{"n_experts": 24, "normalize_top_k": true, "head_dim": 64, "norm_place": "pre", "tie_embeddings": false, "init": "normal", "beta1": 0.93, "schedule": "wsd"}
Below are experts of layer 6 (counted from 0) of a mixture-of-experts language model. Rows are named router (the router's row for the expert), gate (a neuron's input weights, with its number), up (a neuron's input weights, with its number) and show model dimensions 0-255. Each number is 50 + 10 x the weight over its row's rms, rounded and kept within 0 to 99.
After each expert's rows: a language model's description of what the expert responds to. This comes from a sample of Wikipedia text that the model never trained on.

# expert 14
router:58 59 51 30 48 64 50 52 59 43 37 33 41 46 58 41 33 51 51 64 38 27 66 52 40 52 49 54 59 50 55 40 53 47 33 48 51 61 46 41 55 52 46 37 60 38 56 69 64 38 60 51 39 50 39 37 38 62 63 51 51 47 52 60 41 44 46 50 54 53 39 57 52 36 53 39 43 52 56 47 55 59 40 39 50 28 48 54 39 50 58 40 39 32 69 51 59 68 53 70 45 51 46 48 73 57 52 54 57 45 50 39 47 49 51 67 45 50 59 64 37 60 35 52 59 51 41 40 45 61 39 39 77 48 39 56 51 62 64 43 48 71 54 65 47 54 61 63 48 54 52 43 50 63 58 27 53 44 56 42 44 57 48 29 59 45 48 50 53 62 51 48 47 55 40 54 69 47 44 33 36 44 59 49 55 52 43 51 26 45 46 44 50 33 46 55 40 47 55 45 48 48 51 60 59 61 46 37 49 31 37 50 37 44 48 64 52 49 57 54 49 45 61 48 59 43 50 40 57 29 54 36 77 49 64 57 61 72 30 66 56 48 49 37 53 56 77 47 44 75 71 54 56 49 53 55
gate0:43 43 42 49 55 53 44 50 48 43 69 49 50 44 46 23 48 52 40 47 32 49 54 33 33 50 62 48 44 48 47 47 66 57 43 61 55 43 48 41 34 58 32 57 76 55 58 56 47 32 48 44 37 72 54 39 40 50 64 34 51 50 54 46 55 54 46 45 47 57 42 43 53 50 41 49 36 56 69 61 62 73 51 37 39 48 34 42 43 46 41 46 41 46 46 65 50 33 49 74 50 58 31 44 45 58 36 71 41 42 45 40 43 57 46 54 54 65 42 63 47 57 28 38 73 47 42 35 61 27 59 37 59 63 55 67 64 49 55 63 37 55 42 40 41 51 44 46 39 59 52 53 56 63 63 56 38 28 45 48 55 59 58 42 48 53 46 39 58 45 46 36 48 60 61 53 44 55 58 52 50 59 55 51 52 58 52 65 44 56 46 38 57 49 48 58 54 50 37 36 56 43 54 58 57 63 43 49 58 35 48 53 36 27 46 43 49 65 54 67 38 48 42 58 57 44 56 38 68 21 45 55 48 61 57 48 44 47 41 66 50 36 62 40 39 63 49 56 47 65 46 42 62 45 33 59
up0:52 48 44 52 40 55 54 42 51 57 46 69 58 54 62 64 44 55 69 45 56 67 64 41 62 41 64 45 58 57 44 49 47 54 45 39 50 57 45 61 51 34 57 54 44 44 47 46 56 42 49 58 63 39 58 48 46 60 56 37 39 41 38 57 36 55 59 60 57 55 50 40 26 49 53 69 54 60 36 48 44 40 56 52 48 50 42 54 35 62 40 48 48 68 50 50 43 76 59 43 31 30 47 54 63 43 35 50 30 43 52 46 51 53 66 54 52 49 69 34 50 46 46 61 57 60 37 58 35 43 30 65 31 41 62 49 70 50 44 41 60 47 59 69 33 56 51 40 69 67 45 52 35 54 21 44 63 54 46 60 53 48 64 48 53 46 59 46 54 55 48 59 49 49 54 42 54 53 47 52 57 54 48 40 53 45 41 46 50 39 24 39 57 59 47 50 51 42 60 62 53 44 52 42 46 47 60 40 30 49 48 52 49 43 57 62 29 51 54 43 71 43 57 38 45 50 45 60 49 28 56 52 45 62 48 26 77 50 67 23 49 45 39 47 51 50 38 31 64 55 51 65 57 54 57 62
It responds to: Taxonomy and Latin suffixes

# expert 3
router:45 56 54 58 58 63 48 48 44 50 46 31 46 65 32 49 62 53 50 51 58 34 58 46 51 59 56 52 55 40 61 62 53 44 40 55 45 53 28 34 52 46 34 54 40 54 41 58 48 39 52 39 40 54 37 56 48 47 26 67 37 29 46 47 36 39 43 83 45 43 46 64 59 42 47 35 45 43 66 39 43 51 41 37 48 38 45 30 31 50 40 54 56 42 54 39 53 54 37 36 47 59 46 56 44 35 57 75 48 54 49 37 61 68 59 56 48 45 61 47 56 49 38 45 49 50 52 34 36 57 35 48 54 54 56 51 31 68 41 45 44 47 55 66 41 33 49 60 62 64 39 46 49 68 46 47 62 59 50 39 45 47 65 44 37 55 31 62 46 54 43 56 53 54 50 51 52 51 51 43 71 42 33 57 51 37 49 42 56 58 44 38 57 51 54 70 36 44 37 34 52 46 58 52 46 66 34 33 59 40 66 50 44 48 55 64 47 53 49 44 73 56 61 56 41 48 58 54 39 44 50 41 56 75 41 39 50 66 41 65 57 62 55 46 47 47 63 40 52 54 40 48 79 44 44 50
gate0:57 45 52 48 59 60 38 33 42 67 58 57 53 43 53 39 43 42 60 70 41 45 47 45 45 57 58 44 63 29 31 59 50 38 48 44 69 21 26 65 58 59 51 56 40 46 67 56 52 41 37 53 55 46 45 43 53 47 46 35 51 38 46 38 55 47 39 56 48 67 51 56 50 32 56 56 60 47 58 36 51 50 61 46 48 37 46 45 47 43 46 55 42 48 46 49 59 51 37 62 65 50 37 36 40 58 47 52 28 53 48 55 44 23 59 63 46 41 39 58 64 79 48 59 46 54 39 36 42 57 60 59 45 47 48 33 43 40 42 49 60 68 45 47 52 46 50 33 56 58 43 44 56 63 54 54 61 59 55 34 44 43 51 57 65 56 49 38 74 54 53 64 36 40 56 44 60 58 52 43 40 55 32 40 60 63 49 62 46 36 40 54 48 39 37 56 42 50 60 61 38 51 52 26 44 51 36 71 49 46 47 61 37 60 36 27 43 52 61 39 58 43 62 50 65 62 48 50 28 40 53 55 56 51 66 51 44 56 39 50 45 58 43 58 51 52 46 38 27 52 45 49 49 35 40 32
up0:46 65 47 45 36 43 47 65 46 53 66 62 45 36 53 59 61 52 58 48 43 47 40 45 54 72 44 48 60 36 51 56 34 46 63 42 56 45 47 55 60 40 45 44 68 52 31 62 53 57 71 41 47 55 38 46 54 47 47 33 49 57 43 68 61 37 58 68 52 45 43 29 55 38 70 55 56 40 56 36 56 52 43 66 55 51 42 56 51 43 47 57 41 60 46 53 65 46 36 47 70 41 58 59 56 44 44 66 48 43 50 47 65 62 60 66 61 42 53 48 56 37 39 53 50 46 66 37 45 54 48 34 55 33 53 34 68 37 58 52 56 63 37 40 61 38 40 58 54 58 57 42 64 42 55 73 54 58 39 39 30 56 63 46 53 65 46 46 61 50 32 51 48 51 44 44 68 64 52 57 57 56 41 64 48 51 35 68 61 56 58 51 41 33 47 66 41 48 53 53 44 43 47 64 42 53 32 41 52 48 49 61 64 50 50 43 50 63 55 56 43 38 51 46 69 65 67 34 45 49 37 55 34 56 48 40 57 50 45 43 40 62 75 47 75 64 45 59 39 45 57 55 69 40 45 58
It responds to: Titles and narrative words

# expert 5
router:43 48 59 54 49 62 60 31 53 58 57 68 40 45 45 52 31 58 40 74 35 55 40 63 63 58 38 40 59 47 32 64 59 50 35 71 40 54 40 44 48 52 39 58 45 73 40 40 46 29 48 35 48 43 54 38 60 63 46 45 40 37 45 47 39 48 46 55 49 40 52 56 46 34 61 36 51 54 49 63 69 54 53 43 54 47 43 34 55 38 48 54 41 54 50 49 54 56 36 65 67 53 54 43 54 47 40 53 45 46 27 56 41 55 86 62 40 48 39 32 52 47 55 41 39 60 41 36 55 34 57 58 51 55 46 61 51 52 64 49 52 46 46 41 55 40 40 45 46 44 58 58 32 55 48 42 40 22 46 39 66 58 52 55 41 57 41 56 42 36 46 53 61 35 47 41 54 50 43 51 48 45 46 67 51 51 51 54 40 34 48 48 61 40 65 61 70 55 47 51 46 30 44 42 63 64 41 54 43 36 55 49 48 58 50 51 47 44 41 55 49 55 47 75 54 51 45 53 53 46 68 44 45 46 48 61 46 48 46 62 39 59 50 41 71 66 43 44 29 51 53 40 73 31 39 68
gate1:56 55 75 28 56 58 35 62 53 38 49 53 50 62 39 53 60 54 49 61 48 49 68 56 38 54 68 46 46 50 54 41 63 44 50 58 49 37 47 37 70 45 59 47 71 63 64 23 70 56 52 43 51 71 41 55 51 76 48 58 56 57 50 48 47 43 50 41 42 59 46 54 39 38 57 36 50 48 48 74 68 37 51 57 61 46 41 50 43 44 54 33 21 54 59 52 32 61 47 48 65 47 54 37 49 64 50 63 52 44 58 46 41 39 57 56 55 26 45 42 53 49 49 49 53 36 47 44 45 71 43 39 50 49 49 34 51 56 54 44 47 49 48 48 57 67 45 65 44 35 37 46 49 37 45 31 51 51 43 38 51 38 52 45 57 52 55 51 49 46 46 39 65 62 45 52 50 63 69 41 44 42 66 76 44 64 48 35 44 45 39 47 51 46 54 32 50 43 67 37 45 53 45 58 42 57 53 29 44 42 43 31 59 54 37 61 54 56 38 47 76 52 56 43 54 65 53 38 70 49 36 38 63 44 54 42 48 52 51 46 35 48 52 46 57 52 54 41 41 46 65 42 43 56 44 58
up1:43 62 57 42 49 60 46 49 58 70 66 38 47 46 45 49 47 63 60 57 62 54 57 67 46 62 60 47 47 66 53 54 35 30 37 34 53 59 68 50 40 44 51 41 36 41 37 45 27 63 61 38 42 51 55 31 40 38 45 46 41 75 50 71 55 55 44 53 42 55 36 49 55 49 65 62 58 43 48 41 52 48 44 58 49 35 68 57 52 29 45 50 40 41 35 48 41 65 56 55 34 47 43 49 57 47 56 56 54 33 58 42 57 60 51 68 40 46 58 62 56 63 48 54 30 48 39 54 65 32 52 62 50 56 52 57 58 29 60 59 67 60 64 71 28 41 48 49 50 58 44 44 48 30 49 40 44 58 60 71 45 48 50 61 53 38 47 44 66 66 48 51 54 53 58 40 38 59 55 49 56 56 40 38 66 44 58 56 52 64 36 56 57 59 37 67 63 55 62 41 63 50 32 55 53 53 46 43 51 60 56 53 31 39 46 42 64 49 56 47 44 43 56 37 52 36 51 43 34 38 31 45 35 45 55 24 68 51 44 57 40 54 48 39 49 44 50 50 51 44 46 58 41 52 42 54
It responds to: Decade prefixes and list markers

# expert 16
router:56 59 44 29 58 53 51 51 48 59 53 50 53 46 60 51 58 61 64 39 27 26 63 52 47 63 55 38 43 44 75 37 46 41 46 62 36 60 57 44 41 46 38 40 68 54 56 52 37 51 52 52 39 66 34 52 53 31 60 49 46 59 51 48 55 61 57 50 47 48 71 42 51 54 56 55 65 59 41 55 50 50 58 50 46 47 38 63 49 48 42 53 57 45 39 51 56 55 62 69 54 42 60 33 68 39 59 51 51 38 47 64 49 55 53 51 26 37 52 39 42 39 50 54 60 50 30 71 62 41 41 57 55 67 43 47 57 46 52 44 47 64 45 41 52 55 42 48 41 32 49 49 40 32 43 36 44 44 51 36 36 60 48 55 62 67 63 50 24 35 41 54 69 47 46 65 61 38 56 53 40 44 73 56 53 49 47 64 25 59 45 53 47 42 76 49 46 63 49 43 59 46 50 64 49 49 41 63 49 46 46 36 47 72 74 55 48 48 49 58 47 52 33 76 48 52 64 51 53 48 60 35 46 54 52 46 43 61 47 50 41 33 44 60 46 45 44 54 64 45 53 28 53 58 52 44
gate2:50 64 49 60 56 66 48 50 50 58 75 43 51 61 55 54 56 39 56 36 63 19 57 67 39 50 38 56 67 54 58 59 50 32 34 57 31 68 33 45 49 50 29 37 47 68 48 54 51 68 55 62 42 40 47 59 43 49 53 58 60 48 55 35 46 52 54 47 60 35 46 30 39 42 46 58 45 44 55 31 62 55 61 38 36 68 34 60 47 47 56 47 46 53 34 32 48 38 45 57 65 55 55 29 53 52 48 45 46 47 64 63 42 52 60 53 54 43 54 55 63 63 41 45 62 45 52 44 53 47 61 53 47 21 39 50 53 48 57 44 56 37 31 55 35 34 54 57 54 53 47 41 45 63 45 59 64 54 60 47 37 51 55 42 60 53 41 50 40 47 44 42 63 49 48 57 48 52 45 53 43 60 52 64 55 52 56 52 41 42 57 50 40 62 68 53 33 68 50 62 60 68 51 42 36 58 62 46 44 41 52 42 44 59 48 68 66 51 52 23 65 53 53 66 38 50 59 34 53 40 48 40 51 44 31 42 46 56 55 44 51 53 56 69 51 55 49 70 59 57 40 47 63 44 73 49
up2:35 39 47 44 49 23 47 50 72 40 52 53 59 57 66 48 50 51 42 58 27 51 58 41 62 58 56 57 47 46 46 45 53 51 58 47 49 38 38 62 27 57 66 50 49 53 56 41 51 33 42 37 53 58 50 28 57 40 44 44 45 56 51 54 73 52 52 47 44 67 54 42 51 57 29 41 63 20 61 77 47 55 56 59 52 34 45 24 55 41 43 54 50 59 58 52 62 62 65 58 35 40 53 50 40 43 62 39 52 52 46 53 46 51 44 55 51 39 48 28 40 45 50 49 54 32 32 44 47 47 47 46 65 51 56 54 40 58 48 66 43 52 55 56 40 61 43 42 43 30 67 57 47 42 45 45 65 51 68 43 50 56 63 56 59 64 62 53 35 47 52 49 41 37 45 30 50 51 50 50 55 47 67 51 40 45 56 62 53 54 39 57 62 38 47 35 65 41 60 43 43 46 59 49 45 33 51 58 67 57 41 60 37 50 60 44 33 50 54 73 52 42 48 39 51 58 43 59 43 44 55 59 40 43 54 67 23 53 34 48 49 47 40 45 37 64 46 37 50 39 65 38 59 38 48 48
It responds to: Statistics and table numbers

# expert 11
router:48 54 51 43 35 59 74 44 53 46 43 39 38 64 54 53 48 53 47 75 69 60 46 59 49 75 53 52 43 40 60 54 45 57 57 55 39 73 41 64 48 63 57 57 58 53 42 35 51 54 52 55 53 55 49 41 36 34 44 62 54 36 51 61 35 62 52 55 52 42 37 50 56 52 58 43 46 55 57 38 47 40 59 57 50 33 33 53 43 43 50 35 56 58 27 52 43 49 39 52 75 35 48 37 54 52 60 41 48 51 33 37 42 49 45 37 54 44 53 49 60 55 53 41 47 48 42 56 37 60 67 45 46 61 37 63 51 54 44 44 64 48 38 55 36 45 48 50 56 41 51 45 26 66 48 45 26 42 66 41 47 44 50 37 58 51 48 42 44 46 59 49 60 36 47 74 48 28 47 57 44 48 52 48 58 36 44 52 41 34 56 47 62 48 44 36 65 49 35 59 38 39 48 44 46 47 51 23 70 50 68 50 38 65 44 55 48 37 62 57 66 40 49 70 66 33 61 42 50 41 65 46 58 56 63 50 73 45 61 48 58 41 52 41 61 56 62 67 61 38 44 41 52 43 53 49
gate1:33 44 53 57 64 37 51 43 35 43 35 47 48 37 45 59 32 39 48 45 42 34 46 49 54 41 63 59 44 49 47 68 65 50 49 27 52 57 40 49 55 45 44 39 40 37 30 37 45 41 48 37 50 48 44 55 43 58 60 51 39 44 46 56 84 53 51 48 64 55 48 50 30 37 45 53 37 39 35 62 45 52 41 56 38 44 49 58 50 59 50 49 36 63 46 62 62 49 43 58 52 28 39 47 39 56 63 46 43 53 43 49 55 57 71 64 60 40 64 55 52 37 37 60 36 57 54 53 42 54 63 53 47 63 57 57 61 44 56 57 56 74 35 60 46 50 65 37 51 31 48 46 34 49 45 66 42 23 42 57 43 55 45 39 33 53 49 45 39 62 55 63 54 70 39 56 46 41 59 61 42 59 55 27 42 42 41 59 42 60 40 51 48 49 51 48 37 42 60 41 65 53 41 31 44 35 35 36 41 65 57 52 38 54 44 67 51 48 28 54 44 51 52 40 58 42 56 49 48 37 37 61 41 64 49 68 51 41 63 40 42 48 53 40 52 53 45 55 34 46 43 59 65 53 40 39
up1:41 38 53 51 38 57 48 44 45 53 49 57 49 42 48 31 55 41 60 29 59 52 61 49 41 63 48 53 62 61 41 37 46 40 46 63 73 40 40 43 59 39 40 41 46 50 53 30 52 44 48 52 38 55 49 44 62 65 62 70 58 52 43 50 48 46 38 36 34 62 48 41 55 33 59 27 47 55 54 50 40 60 56 42 47 23 50 54 37 43 56 38 64 42 56 42 39 50 51 40 30 50 49 58 51 55 51 31 38 55 52 75 47 38 42 42 51 38 63 40 35 51 44 40 69 57 40 58 45 64 68 52 75 51 49 42 60 47 52 59 44 50 54 37 46 36 45 49 65 48 48 43 50 47 38 40 54 55 54 38 55 51 60 53 48 74 52 60 40 55 36 43 34 51 36 41 60 50 54 60 48 63 41 61 43 53 59 48 59 53 34 61 50 40 67 44 56 34 44 56 28 57 44 49 62 59 37 57 63 65 46 59 69 61 59 57 46 74 46 52 50 72 52 52 38 39 35 50 45 64 66 51 52 59 70 51 51 56 47 37 57 62 51 43 29 58 47 61 35 51 49 54 35 35 52 61
It responds to: Sentence boundaries and clause links

# expert 23
router:44 43 58 44 44 44 45 43 61 47 48 39 40 47 63 48 47 70 34 56 36 51 51 52 55 64 57 53 47 49 53 46 46 59 44 59 47 79 48 47 57 47 46 34 50 52 46 56 51 42 49 54 57 51 47 41 65 39 54 63 48 30 69 47 52 63 59 67 24 33 66 52 43 56 60 36 60 70 49 49 67 41 52 52 33 61 53 41 53 42 59 69 53 28 62 48 64 60 49 66 64 36 58 29 66 50 46 37 47 48 52 46 62 55 57 48 52 35 57 24 46 58 61 56 58 53 48 60 48 45 37 61 60 45 55 55 47 50 58 31 58 46 56 45 42 50 43 52 44 30 34 50 49 50 60 38 35 49 58 30 43 45 45 47 52 58 58 49 37 42 41 60 42 59 52 48 55 52 49 57 53 41 77 47 60 44 57 41 55 17 46 57 51 45 59 47 53 64 33 77 58 47 49 57 57 59 57 58 49 43 50 53 41 54 35 49 45 48 49 32 47 41 58 51 48 61 46 42 37 38 52 51 44 41 67 41 53 77 56 43 45 52 54 38 59 50 61 68 44 56 59 47 42 40 44 80
gate0:41 65 48 37 57 63 53 53 55 64 54 44 45 53 48 68 52 59 61 48 69 49 44 57 55 28 61 31 55 38 53 67 37 44 53 39 54 50 54 48 30 57 41 44 41 69 50 50 52 83 58 50 72 44 64 58 39 46 47 57 54 52 54 51 49 56 64 57 51 47 55 59 43 39 66 54 49 62 41 44 52 62 48 43 66 59 51 25 52 54 67 57 63 57 57 57 52 58 50 44 59 47 43 71 64 50 52 40 28 50 59 39 60 42 54 67 42 54 47 55 39 55 54 45 73 49 49 53 63 57 56 44 61 65 53 52 45 61 51 33 43 44 48 44 42 51 34 73 56 27 42 45 50 44 40 30 53 48 41 46 47 42 58 42 67 51 47 50 42 39 55 49 48 57 47 48 46 67 63 63 46 39 42 57 49 52 57 56 65 45 55 28 63 56 62 67 59 56 35 51 47 49 38 54 60 36 48 54 55 56 54 49 51 56 44 70 53 57 49 43 67 44 45 51 70 65 23 40 46 48 48 36 55 63 46 39 67 49 58 52 58 51 29 52 31 32 48 61 36 52 44 60 46 48 46 64
up0:44 51 44 52 41 43 47 63 64 54 42 45 70 69 48 51 63 50 52 51 40 46 56 44 54 69 61 60 58 57 45 47 59 55 58 27 57 42 52 35 62 44 54 52 40 26 53 53 48 39 50 66 47 41 32 38 49 47 42 43 46 49 48 48 47 47 29 44 43 72 44 44 47 51 46 48 70 59 49 54 58 56 61 53 43 48 44 60 53 56 45 44 34 37 57 63 39 46 50 63 52 59 64 46 45 54 58 57 63 47 56 57 43 64 54 44 50 46 50 46 67 67 33 43 57 49 40 46 40 43 45 60 47 34 40 52 50 61 56 54 50 66 41 46 59 53 75 41 53 51 59 55 56 63 67 71 40 66 45 34 56 69 55 41 34 34 51 61 60 55 59 59 52 30 37 65 56 70 70 45 46 56 46 55 57 30 33 45 44 44 53 58 38 53 38 52 44 51 49 39 57 60 56 55 44 42 50 62 31 51 42 48 66 64 40 41 51 30 44 41 22 66 54 55 45 28 55 50 54 38 58 58 49 27 72 48 33 68 56 49 48 39 53 38 60 42 60 51 36 45 59 66 49 42 52 49
It responds to: Number digits

# expert 17
router:39 50 31 51 50 48 54 36 60 58 61 59 37 49 42 50 50 48 20 53 37 50 65 46 27 36 43 38 55 48 39 66 43 38 51 52 46 46 48 42 62 49 45 70 56 49 59 64 35 48 41 40 48 48 53 32 37 54 50 52 52 52 36 31 38 66 62 46 32 64 55 63 80 50 41 43 59 64 55 48 35 56 41 49 44 39 36 55 52 51 44 53 48 47 54 41 55 67 55 43 32 37 48 56 60 38 46 58 49 44 52 40 38 71 61 44 25 47 59 47 46 55 63 40 52 49 52 41 56 42 30 41 49 56 64 72 42 47 48 43 44 62 31 43 47 48 59 49 55 46 29 59 46 50 57 38 61 51 53 41 53 62 77 47 52 67 32 59 53 52 47 53 55 55 49 65 51 49 53 56 38 60 51 43 65 36 47 49 39 57 32 49 54 60 58 50 45 44 57 41 55 28 55 58 69 49 49 43 64 54 54 45 39 68 70 59 49 45 39 53 45 54 42 43 48 53 60 30 53 50 36 43 59 57 32 48 58 53 56 41 38 33 36 44 73 55 52 57 59 48 56 50 53 43 66 53
gate0:37 52 38 48 58 59 52 35 52 32 56 55 36 60 40 68 51 64 60 57 33 53 48 35 58 57 55 60 54 43 31 39 50 55 34 59 64 47 39 41 40 51 47 52 38 57 63 57 44 47 52 34 41 59 55 31 56 36 62 35 30 53 61 38 54 48 52 49 55 65 61 63 51 49 54 52 51 58 31 53 28 46 55 43 51 43 56 71 75 59 49 44 46 49 42 41 42 48 39 41 42 63 29 57 47 31 63 56 37 52 46 38 47 29 54 60 48 63 55 57 57 62 50 51 51 55 57 56 63 53 46 37 48 33 63 35 59 47 55 46 49 44 47 55 54 56 47 49 42 47 35 41 52 46 68 38 38 38 67 56 36 51 54 35 54 50 48 52 45 37 37 36 48 50 43 53 51 57 45 58 58 40 48 57 55 33 47 39 32 45 48 70 44 34 56 60 56 37 57 43 71 66 34 52 45 42 51 61 61 67 51 62 57 79 70 53 39 53 56 54 51 61 65 52 59 43 50 55 61 71 61 44 40 61 33 50 31 49 33 54 47 44 43 49 55 47 47 43 47 55 43 44 35 60 66 54
up0:54 54 54 64 61 52 48 41 47 61 49 50 66 67 56 56 50 39 58 37 56 44 67 60 34 42 48 40 51 65 64 48 49 56 55 42 33 43 50 46 60 50 59 49 61 72 42 51 50 65 80 49 43 59 43 65 44 43 75 55 61 52 48 46 45 47 52 42 44 46 43 57 43 56 33 43 44 61 39 42 56 63 51 45 55 44 51 55 37 77 33 54 43 46 56 46 63 44 50 52 33 50 50 57 50 34 32 39 54 46 51 52 31 54 56 62 43 53 51 56 60 57 70 65 53 57 50 32 42 51 50 63 61 55 61 65 50 77 52 49 36 50 38 47 46 60 57 40 56 50 54 46 45 57 34 42 56 37 69 62 56 47 60 42 37 38 69 61 64 54 72 39 40 45 43 58 41 63 55 42 50 57 64 44 53 73 32 45 60 45 66 51 51 58 51 58 56 48 65 56 46 55 57 65 37 65 65 42 59 64 69 49 42 41 53 37 43 42 44 40 46 63 36 40 54 48 61 43 61 49 55 54 51 64 47 60 29 55 57 54 69 39 54 52 48 57 49 42 60 59 41 30 68 48 44 48
It responds to: Politics and government vocabulary

# expert 20
router:40 39 46 47 62 47 39 47 47 55 39 42 50 46 54 48 41 40 49 67 14 45 54 40 40 48 38 57 54 50 44 44 55 48 40 53 46 57 44 46 45 65 49 45 45 43 50 42 57 43 42 57 42 47 62 40 34 48 67 62 53 58 73 46 40 80 64 63 37 40 47 54 58 53 52 53 54 46 69 59 39 62 41 43 46 51 36 51 53 50 66 59 50 44 56 40 62 66 49 44 41 54 57 42 53 59 24 50 40 49 46 52 38 59 43 65 46 36 52 48 48 54 52 42 50 52 44 57 22 65 26 63 51 47 50 55 16 43 35 27 34 55 49 48 49 57 55 44 58 60 58 44 53 43 59 43 53 56 54 59 43 43 39 52 26 61 58 44 52 37 56 56 51 44 38 62 72 54 38 57 68 54 52 64 58 46 53 53 46 60 57 49 62 58 50 56 44 55 39 54 59 41 57 69 55 47 43 45 47 61 49 38 45 59 70 37 56 51 59 46 50 56 69 54 46 28 46 38 42 39 54 44 60 58 64 44 67 50 31 59 39 59 38 47 45 65 47 56 41 45 33 63 58 61 63 52
gate0:39 45 49 39 57 47 42 40 47 57 49 43 43 46 53 49 75 37 41 35 46 47 58 33 34 43 54 69 45 34 44 54 56 49 32 37 46 55 44 57 43 42 49 51 62 38 45 55 54 58 51 50 45 55 55 37 40 48 61 72 52 56 57 36 46 47 61 45 55 55 63 49 56 52 53 50 40 37 57 47 65 49 59 43 65 53 46 41 36 59 48 78 43 49 51 48 45 43 40 39 50 41 56 34 44 52 27 47 35 45 47 63 49 50 45 71 63 55 43 43 57 55 40 40 40 58 37 33 41 69 43 64 59 44 55 50 48 48 48 61 64 41 50 54 57 52 63 47 61 30 69 65 53 44 63 49 56 59 55 58 34 39 48 63 52 61 58 44 46 59 52 26 62 61 16 54 50 49 43 55 56 46 55 50 46 60 46 45 48 57 53 36 63 57 46 44 56 37 48 51 60 36 57 37 52 61 50 46 43 65 59 58 49 48 40 10 46 48 49 46 42 36 50 48 38 55 46 47 55 29 40 48 52 61 43 63 30 42 40 76 28 51 62 62 47 56 58 45 40 53 52 61 43 40 68 36
up0:56 53 61 49 60 35 56 27 53 29 30 47 60 65 39 29 33 63 48 43 51 39 59 46 44 49 61 59 54 50 28 45 67 59 39 33 44 50 49 59 42 43 45 73 26 51 53 49 39 37 38 53 56 55 51 47 48 63 52 61 54 55 36 43 52 63 45 48 58 59 47 62 57 55 65 56 57 59 45 54 44 58 51 55 51 64 52 48 60 47 58 58 50 55 46 60 40 63 65 40 57 36 58 37 51 58 46 51 50 42 43 70 42 36 51 49 52 37 56 58 52 47 48 49 64 40 53 39 40 33 40 52 52 39 51 62 48 38 60 59 52 44 44 50 44 59 52 46 51 37 68 51 39 38 54 49 69 53 39 57 39 60 57 52 53 45 38 55 25 57 41 52 43 70 44 58 37 64 42 44 69 54 38 46 43 46 26 43 52 38 43 52 51 40 42 48 62 54 48 67 63 54 53 35 51 59 43 64 30 46 53 42 44 45 52 48 66 49 56 47 43 59 58 48 36 48 32 47 69 37 60 31 66 48 64 52 44 46 48 57 35 71 41 56 43 82 50 28 64 55 45 54 60 37 42 50
It responds to: Buildings and infrastructure

# expert 2
router:51 72 43 38 42 58 65 52 57 49 40 52 33 55 53 48 45 64 42 48 39 62 43 47 53 63 48 38 50 41 40 46 42 50 42 49 38 45 36 41 56 54 36 44 37 39 56 75 50 35 60 44 65 52 49 32 41 51 34 37 49 65 62 51 49 65 46 51 38 55 53 57 62 61 39 61 28 60 55 62 54 57 51 39 39 62 50 41 39 38 75 49 39 42 47 52 61 50 56 61 43 51 46 49 49 65 47 63 41 29 59 48 43 44 72 46 54 57 38 45 46 49 46 49 50 60 44 50 49 58 75 45 53 69 41 64 53 63 61 52 43 51 51 48 50 49 39 36 53 52 35 49 44 69 66 43 49 53 54 44 55 67 26 57 71 68 47 56 55 35 43 51 59 44 47 60 39 28 28 53 49 54 42 68 23 50 44 38 40 47 60 38 47 57 60 44 37 43 50 44 36 51 50 56 53 48 52 39 61 54 67 56 41 51 44 52 49 41 52 41 42 58 50 44 46 48 56 60 52 35 49 45 57 47 46 72 40 58 47 62 45 52 30 49 33 60 58 37 27 30 45 43 47 47 31 63
gate1:42 62 62 64 47 52 57 52 45 54 40 48 59 47 60 48 36 39 57 63 40 77 59 51 48 62 71 45 55 52 32 58 42 54 46 40 56 48 47 37 59 49 53 63 59 43 60 59 52 59 49 43 36 55 59 49 37 44 34 41 59 25 51 51 38 41 55 35 52 47 57 49 62 63 65 62 47 65 18 63 57 59 58 60 54 31 50 50 39 48 40 58 58 39 52 59 67 64 49 40 52 65 52 46 54 52 39 65 44 46 58 49 60 65 49 48 43 44 60 49 59 56 36 47 56 64 58 50 37 30 48 59 56 60 44 52 45 50 49 70 43 57 38 78 49 57 36 35 31 50 73 57 41 51 57 34 54 54 56 55 56 49 42 70 36 45 51 44 44 49 69 52 35 50 49 57 50 56 57 58 33 64 59 53 61 35 45 52 45 42 43 50 50 47 44 35 35 50 36 45 49 56 71 38 57 50 45 48 74 53 55 69 37 54 61 50 37 38 45 68 44 40 63 47 50 59 43 52 49 39 50 43 52 34 63 42 50 40 48 59 52 57 57 60 55 34 40 42 36 61 65 46 47 53 30 52
up1:36 52 40 57 56 54 41 61 44 60 63 81 43 38 52 41 69 51 42 56 50 57 58 56 54 46 59 51 52 39 43 42 63 45 52 57 62 42 47 72 30 43 61 62 45 58 50 48 27 50 56 43 57 63 38 35 55 42 30 55 38 63 39 64 69 22 38 53 43 46 49 46 46 37 38 44 51 62 46 47 61 47 47 47 63 63 70 50 61 54 40 43 55 33 45 49 49 49 42 54 43 74 53 41 48 47 48 47 63 72 78 44 51 60 51 53 49 45 59 43 63 30 52 53 52 38 50 61 48 58 51 55 44 48 65 47 57 54 68 56 53 45 77 47 47 36 35 56 49 54 44 63 49 44 46 44 41 55 34 52 48 53 47 52 54 49 43 48 47 47 67 57 32 46 30 54 53 25 60 57 38 59 50 45 59 63 41 49 36 53 53 44 66 45 54 37 51 52 30 58 40 65 47 58 71 57 50 66 39 53 38 50 57 47 56 43 23 56 43 33 45 43 50 44 54 45 35 56 47 47 52 46 53 53 32 41 42 57 33 55 53 39 52 63 50 43 46 55 43 59 53 56 52 42 29 52
It responds to: Line breaks, list dashes